python train.py --n_layer=14 --d_model=320 --n_experts=16 --activation="gelu" --router_score="softmax" --routed_scale=1.0 --balance_bias=false --lr_router=0.000295 --vocab_size=32768 --lr=0.00141 --grad_clip=1.0 --train_tokens=283200000 --steps=8643
Below are experts of layer 2 (counted from 0) of a mixture-of-experts language model. Rows are named up (a neuron's input weights, with its number) and show model dimensions 160-199. Each number is 500 + 50 x the weight over its row's rms, rounded and kept within 0 to 999. Numbers have three digits each.
Before each expert's rows: "gets" lists some tokens that make up at least twice as much of what it gets as of all text. This comes from a sample of Wikipedia text that the model never trained on. Tokens count by the router's weight.

# expert 4
gets: " |", "==", " at", "===", ";", " it"
up0:448537610496522577484490509406524494468497515437542441433464537520487539530461489548417465449447526491511531557523545442
up1:447582435488535458465454416460470517464542486615487513518498458398594549404502512438515480563497431455557460488485465495
up2:480529507531528479526433548481456447515558513576563516458551480457436461474578514491518606486569505489490590504504508456
up3:435533415550509507534516473478510494567464568476529500425511524583493472454458432507554509489422484539614435519536462452
up4:494407489468362484434442453507546500549494461521487487481492507501536521560603457545520428558499462540556522606465501444
up5:512509536493485530577482517515482557566506500488473439460547582431483480517450480510506566530454521520457475461444524494
up6:492488453550441524508511573409507528454544546550555479544517476511420528477508449390497444504435540510507385553516425546
up7:453497450442466538592486487470562442501477572553511507531473520419468545502438497507544573530580476584505485523508571435
up8:589494438499529590510460471479467479502477526527483522573480578468489613435429420524613570492465515391455526589427405527
up9:484506481537425535440529534453477526442429456540498432459538555420540393655454473647522548525476538505513516460518450465

# expert 15
gets: " the", " of", " and", " in", " to", "1"
up0:433510492477516572454383548527534449490480502635447494505439526621548471490459553561532477472470585484580480554623520523
up1:562504533406514505460501493537544517482518468496435424564526489556527400510485471450533543487542454445435493490409429450
up2:400405529514522491479503514450553538506585454425484446472457425544501503537513483532528527595450578496470471437507556500
up3:538522524446620496512477504531430503428512410460436525617527436462471475536585520520448505480548452462592473484480428456
up4:438376461507431513498502424476500519520595547522526523597492514496465620459482582404548483545427455537615491489570444503
up5:543454538491553485451516498520476508513492554442517492440548496568490580537455595475393501482514557477549500557467485533
up6:510506453449511485499502525530548477593504574498510412578455491501389373388508558475439515415512528516554457465457540570
up7:421508491574477468428555441492440526533463524499607496546505515485528545587424518431536429620548517458523470573548540498
up8:451499476568450562431452518432573508500428480500516492514463603498499540488398537460465592536509446515458499409527530529
up9:490394449467493484491532566591482540484434563436480544568523581422559496493467463549523598536539576524523497422381498469

# expert 11
gets: "200", "201", " he", "–", "199", "9"
up26:505500500502584529577440486463529474506535536525553552520505523422448592519457529462479471516511583530548515580507533560
up27:469567411482458454476560458561449440466545406578555547538546592523471523440549482519448527452507529502568526529488465516
up28:508455556475476441465496489534472575567527557588514489434554392570425450476579515445559496498415515540482540553506519439
up29:500535523553562479567484518490504515453479466544513565451425427562483472515433427491413573506541530515463507523494453528
up30:530509549465530502533604436595501531417570495494513474454488484461564504538538482557474480481498458518519444526464440470
up31:447587556392613574460484493504560539452512400571444521430517488448519525429503448503548447464497446508553527491458507544
up32:552505489468437507511472439533510564471509468435526472587426582601552493547575508548579579463539389538513547493511529555
up33:482553534466464428516416551488549576443478435479361551456548488482486478517435492497452430470551483550487560583465549532
up34:396452449522538406458523408384547551443490485434533427477524456485623465433472553578544486489540461552569515509419488578
up35:618503453521543436481540452453492461518491468521552581502581504429526438433485523461461485526540524562522517524460468430

# expert 3
gets: ",", ".", "\n", ".\n\n", ")", ";"
up0:617438472602524433529445514567570473466468515475594404425498503455514492447458538446463485546553485530424559560489522612
up1:526474528389486501546512475457493543534530543538529466494510523517465454548450523497505558561524469445566406527470540395
up2:493522499460499517467474483459558455467555458481511510485571537338439493476606460507431539514533492463415538422473427502
up3:513537357534541452480512468560533559500610568518454447527481612408535530489419540472621452451479504490506443485536414559
up4:464457533467477430647409532582595524490494462468493515396568454529485516414502495500456475428461501469560532483491505500
up5:405485332534444558437508562466487452512536514450436479606401541493459451564409498486418470565490522570552392533541558572
up6:507572473520488441492525540524594414467533543441505431401579443480446568562491563479612448459487507463465487501543497467
up7:490410453587531527445528450546561472448472458496561492539522462587490545533479502438456513534458530478465539462511528546
up8:519445481453474474548556418531522537510637415548449495617486515512521467542464564533488475437556553515525567520433517558
up9:466630515495521515492493479491489472440423539502558495560574577531472577493467523479437523446538501516437503449527564423

# expert 2
gets: ".", "3", "202", "201", "|", "\""
up26:476551470531500460468521556441494425588482422537500470546524521452474535478542505423566499507485567541434508488448509413
up27:635516497478461403480482512536491585521591565549595419555384489379570470497613495560456526486500435494457574501466487551
up28:576558503555500455502431489569543473571517573509426485460576491476456519586589436489504464545505440551493524551480484450
up29:489432501432466500480452505464546544421504575513426425464582456460522554471475520524490433511475359442560467574479494489
up30:390540385485391398532493416517487439543577527506494554521481606490526511485454484478541582524444550442484601595556531430
up31:444431494512448460464493546440498468511520514510468440499553496425500451445435485445489505523605493531446574418551529462
up32:495429575562416494601537426438507438485436465484598505586531509516537516533487525479577410519598447585511511573516459559
up33:391435433481536442449473444532546489535517588492490496572540465483483452507521511561585438441532505486562428571460473462
up34:534460472531563424468476441549469513484545383420538527519431438494489502610490611502513395472526525532489490480463501452
up35:443443505553522549489438565489510551585474522499436516428435454439474434468468552388486481485508470538456566533565497509

# expert 9
gets: "-", "|", " a", " that", " (", " In"
up26:519386482532401435459545557434459475634472593562493611545479506496490492548466508503468426456486506412410514449410445463
up27:458525484447507534456469410438559507580525542534468541573483518474618517490481475492461439518421499534481518581556537458
up28:508456448474574508484480532482602536543401486596479422579545484570548529490394500516471484548430472450449454502410479498
up29:479533432523588509452457503520404524524450535510539499555583487557569430501547450529489486522610523543448462587607443505
up30:528501496486560475538451574528478513523481497417433494626497569521405443506419491470524457424533477501482462525520500482
up31:530507492385534539462489516491499424543444518465525573444517483500449532442596460549529473469554519448560543598522466453
up32:490514537389495468513484494519610483512488626427559511415525598454514551460459509491507542473528515592513416576511512505
up33:502499456473566489566576494460563530447425587450472459432590457578523470509450486463534502574500520460554536440504578538
up34:451519569513570513486451504548596536439472584468484496469485537531448518569486504461471458420547479511343534517535490466
up35:533583533506476557440466413513432505459402487516541531543508478501428542562494466420618445486549493512518589511548454534

# expert 12
gets: " The", " was", " by", " is", " a", "The"
up0:516524537447512557539502491524518532413469485462495458471376573610402477451422380511519371461436461567442525482440441551
up1:447456435590482463489454445469595536498555469469472453500551545612552457482546381559500551468585564498498336524520474471
up2:448491552452466423512460565496433503571638449488488438570454538553496477478503506497524520500505477511470537560553650499
up3:516425503522445542483487553383388415566487475566491548483480518463536519498390518521522551509504550548485539488579530491
up4:502485510544427463522458529505551428571441464440511508512560511539521484506433484443379542523542532483533544445598482476
up5:429551451496530454508510493426496511484470522428442501531466528508449510480417545467471498461539446570533527612510488517
up6:494471382513555595504465501507460520477516414475479431430547498532581494517543522574531405547350479495529525569468342453
up7:523450551539490456371475464501400545526476453470469516452533498533409446470436571557463463413472535526563413429488489467
up8:490551481656496391615471659449540539469475461465465469512497573534527418514529491457566482491482584384528453484533535430
up9:462488522545438482553519470587439539574427506503497460535385542390469453478462533618544477491483570620520544525443502619

# expert 14
gets: " ", " (", "-", "\n", " \"", " United"
up26:526469477464541660503573483618485512477512450525571423438497479485506532529564496523496397618552410518542487492556393578
up27:470571485487517385437538457437567521498447487509596520430541533497482580537426490552492483528563514421497528639516496460
up28:462521499443547525597481565547576479443412463418575492451471543515491536548554490468552454558529508508467498475372552436
up29:509564447447501558517430470493499551496432439422425460439525427475492507531499415530511467450459495414536484517490603408
up30:495513496595525499483472501465526505502542467534630495372505481519432442470520483516548534555434502500493553507440484561
up31:451427474452522463419549481464493465553483491570588463562545506477470564487508549557427518544447453474521495456495553469
up32:517470576361485527501500419486557446538536471550588588522525492515450452506557544525494474522405489650481451425422509496
up33:564510502517540524514448586476490449517430559517478510451490522547526410518519476399457541569593508514414477444480444471
up34:473518540519461479495469530493418456467492459489458448524480594604540554536554487430497510429490445542464461544529461580
up35:503548472514550504522500539534516537433431430469447501580459520542409444481437502455566464527545444477496551492483495439

# expert 13
gets: "2", "1", "3", "%", " V", "12"
up26:548605468572529498456519419450446475472458496583625460473455474539459530498503389548490592490551477546493480482467442526
up27:433461514452511449487472444542496504597497426477567434492629498462619574550507565465482499515470481510511480496512494438
up28:524520529438626479434500568429465486436450372482562501493539428510486498590479554515457528514579481556504567394477381484
up29:517473533487571462446498588481578476595432565484579519443511413593412434604528555568602507604437493540538426555569502445
up30:440457507491517463525583529459560336521412520482534505609485549461506446531462506519565499474449487431510605492483503452
up31:498580440516497547552430472476514542550488472520478495443580509499535522557479561494621544486511520477502479478551506512
up32:552496522561436442535415479527482592470486500638514460506462498478436406560492506487520451485516411604447541533549486546
up33:443592502518382531445561569451479472513463512519511369542471517480516554482518541536504488544502525524543497487493437499
up34:502498522475463459428481624502487554465520469584446433499495450541552514526548503494510551530560502442494547536561423471
up35:439554489498547475513541505524549508473412519521396392516527437627495504523476535507572520524522532492500529520477530563

# expert 10
gets: " \"", "–", "10", " it", "15", "14"
up26:452584562567551467478490447502602516455488531450463433570494400541426445551479407562469536504466444455501495589554556450
up27:452540499520467486516542554469462456541391483534446537501558425499403534555473522575588497463424554530510453457467501522
up28:471533577502521498496510563535409497489443533506499409563505491491484525535527522487497502552460433437454568458496569464
up29:590454559573552524436437524491484567488532364555487543518405502542492483527562563499488439507509562503558448488510493541
up30:511464481537497510569531585554511479523531527471483514553495470480512472447467521483480457530517515463458556465526510495
up31:551508553481453468403472492595415489531460519513502462619523424413569503479560432582514440505451447541545457456531554526
up32:517473534472508474504533490488555492622522510570566429441560404525460503509508522467495520578545553537444544476553538484
up33:518525499542420471501529430503484504435431527393485486548421462549472514513483599390549467543470553568492593517555488431
up34:475457498460596515498508428504522500519484591426475515471525539492521425515572477498364587531529462483490397561463503538
up35:423496557512494433490466500493479559482491436533520553503462512538505498479470472482469506516534545479493435511587512494

# expert 8
gets: " the", " on", " be", " that", " not", " is"
up0:512530569531448467430489558573556428609471528522529409526506520503530507462444468483504552598556596498543552616539497529
up1:493475479501526487576475492564496508527543498503468544444524517517424551446450453557472590525552581434535466515504488541
up2:557501494517424535516503408482473496534559538516443477510551474582489429411379478488514495558508572474473449539527532443
up3:439503569513439426505532553514500547580452534499503529474518446498549383492471519552495539516522571570430478454477493566
up4:499577514490486465545484553570499424479526475535472498490443460510500515521551546550491498538496462464512502474448576502
up5:485526544500550506511499426420473442481494460446551487522535547506486603485542473455461430501496571473524548484518460559
up6:533429573577453429514653535516494583488614451573493535481509416501518444377482522464540497539489558507511488467463494513
up7:562495539491491514541442481533566562513432604453472468527559512493445488543550477536513521502491509616411422500492443450
up8:516563467573474483523561463489574520617504520488434438572474522495495510546435500418482471512509563500513434572406577545
up9:393552446502337505557473554426507485518502509595463422426558514542532434541465491439498544475483497485433498449512585509

# expert 0
gets: " |", ":", " |\n", "0", "4", "5"
up0:460522494544468527520478456380534534501462557445538442549485532508441548537417454512509452542493550493596456563469491441
up1:517429484483548591442516517546450620549480535488399489437511538480498445471572439479509507475503377507459495364603447478
up2:519510458541444479496499432509448555459422494480550523508487548492434471443428485529547444446609555559521381440515574549
up3:494457502422502455471490499500416571523452516575513585461525519511537519467489468450427583482457487547485533584534633481
up4:580474555436451539435482498487522405545467476479455455377588495453509447506514485527582571401533546489476534498635531477
up5:502446554520621527568512441431455570485532550449557450531396452501451479459504488489496498456492472444546535519526516485
up6:463618401466491486592504416462490524541405453481451518559548562476457447494509501476442521511514524438554473401528461480
up7:485568541474470379519558531523484545523471487517531382525493577491489463590528549512478472540508446619422495459537448525
up8:476571578534492459540453556497476466498496476526505551475423527518486428523464490456458558507575514429432549477571542553
up9:535497539460529582493419488616511413441494494459500444595373475465501462502560523581479487412477525405412511488453542464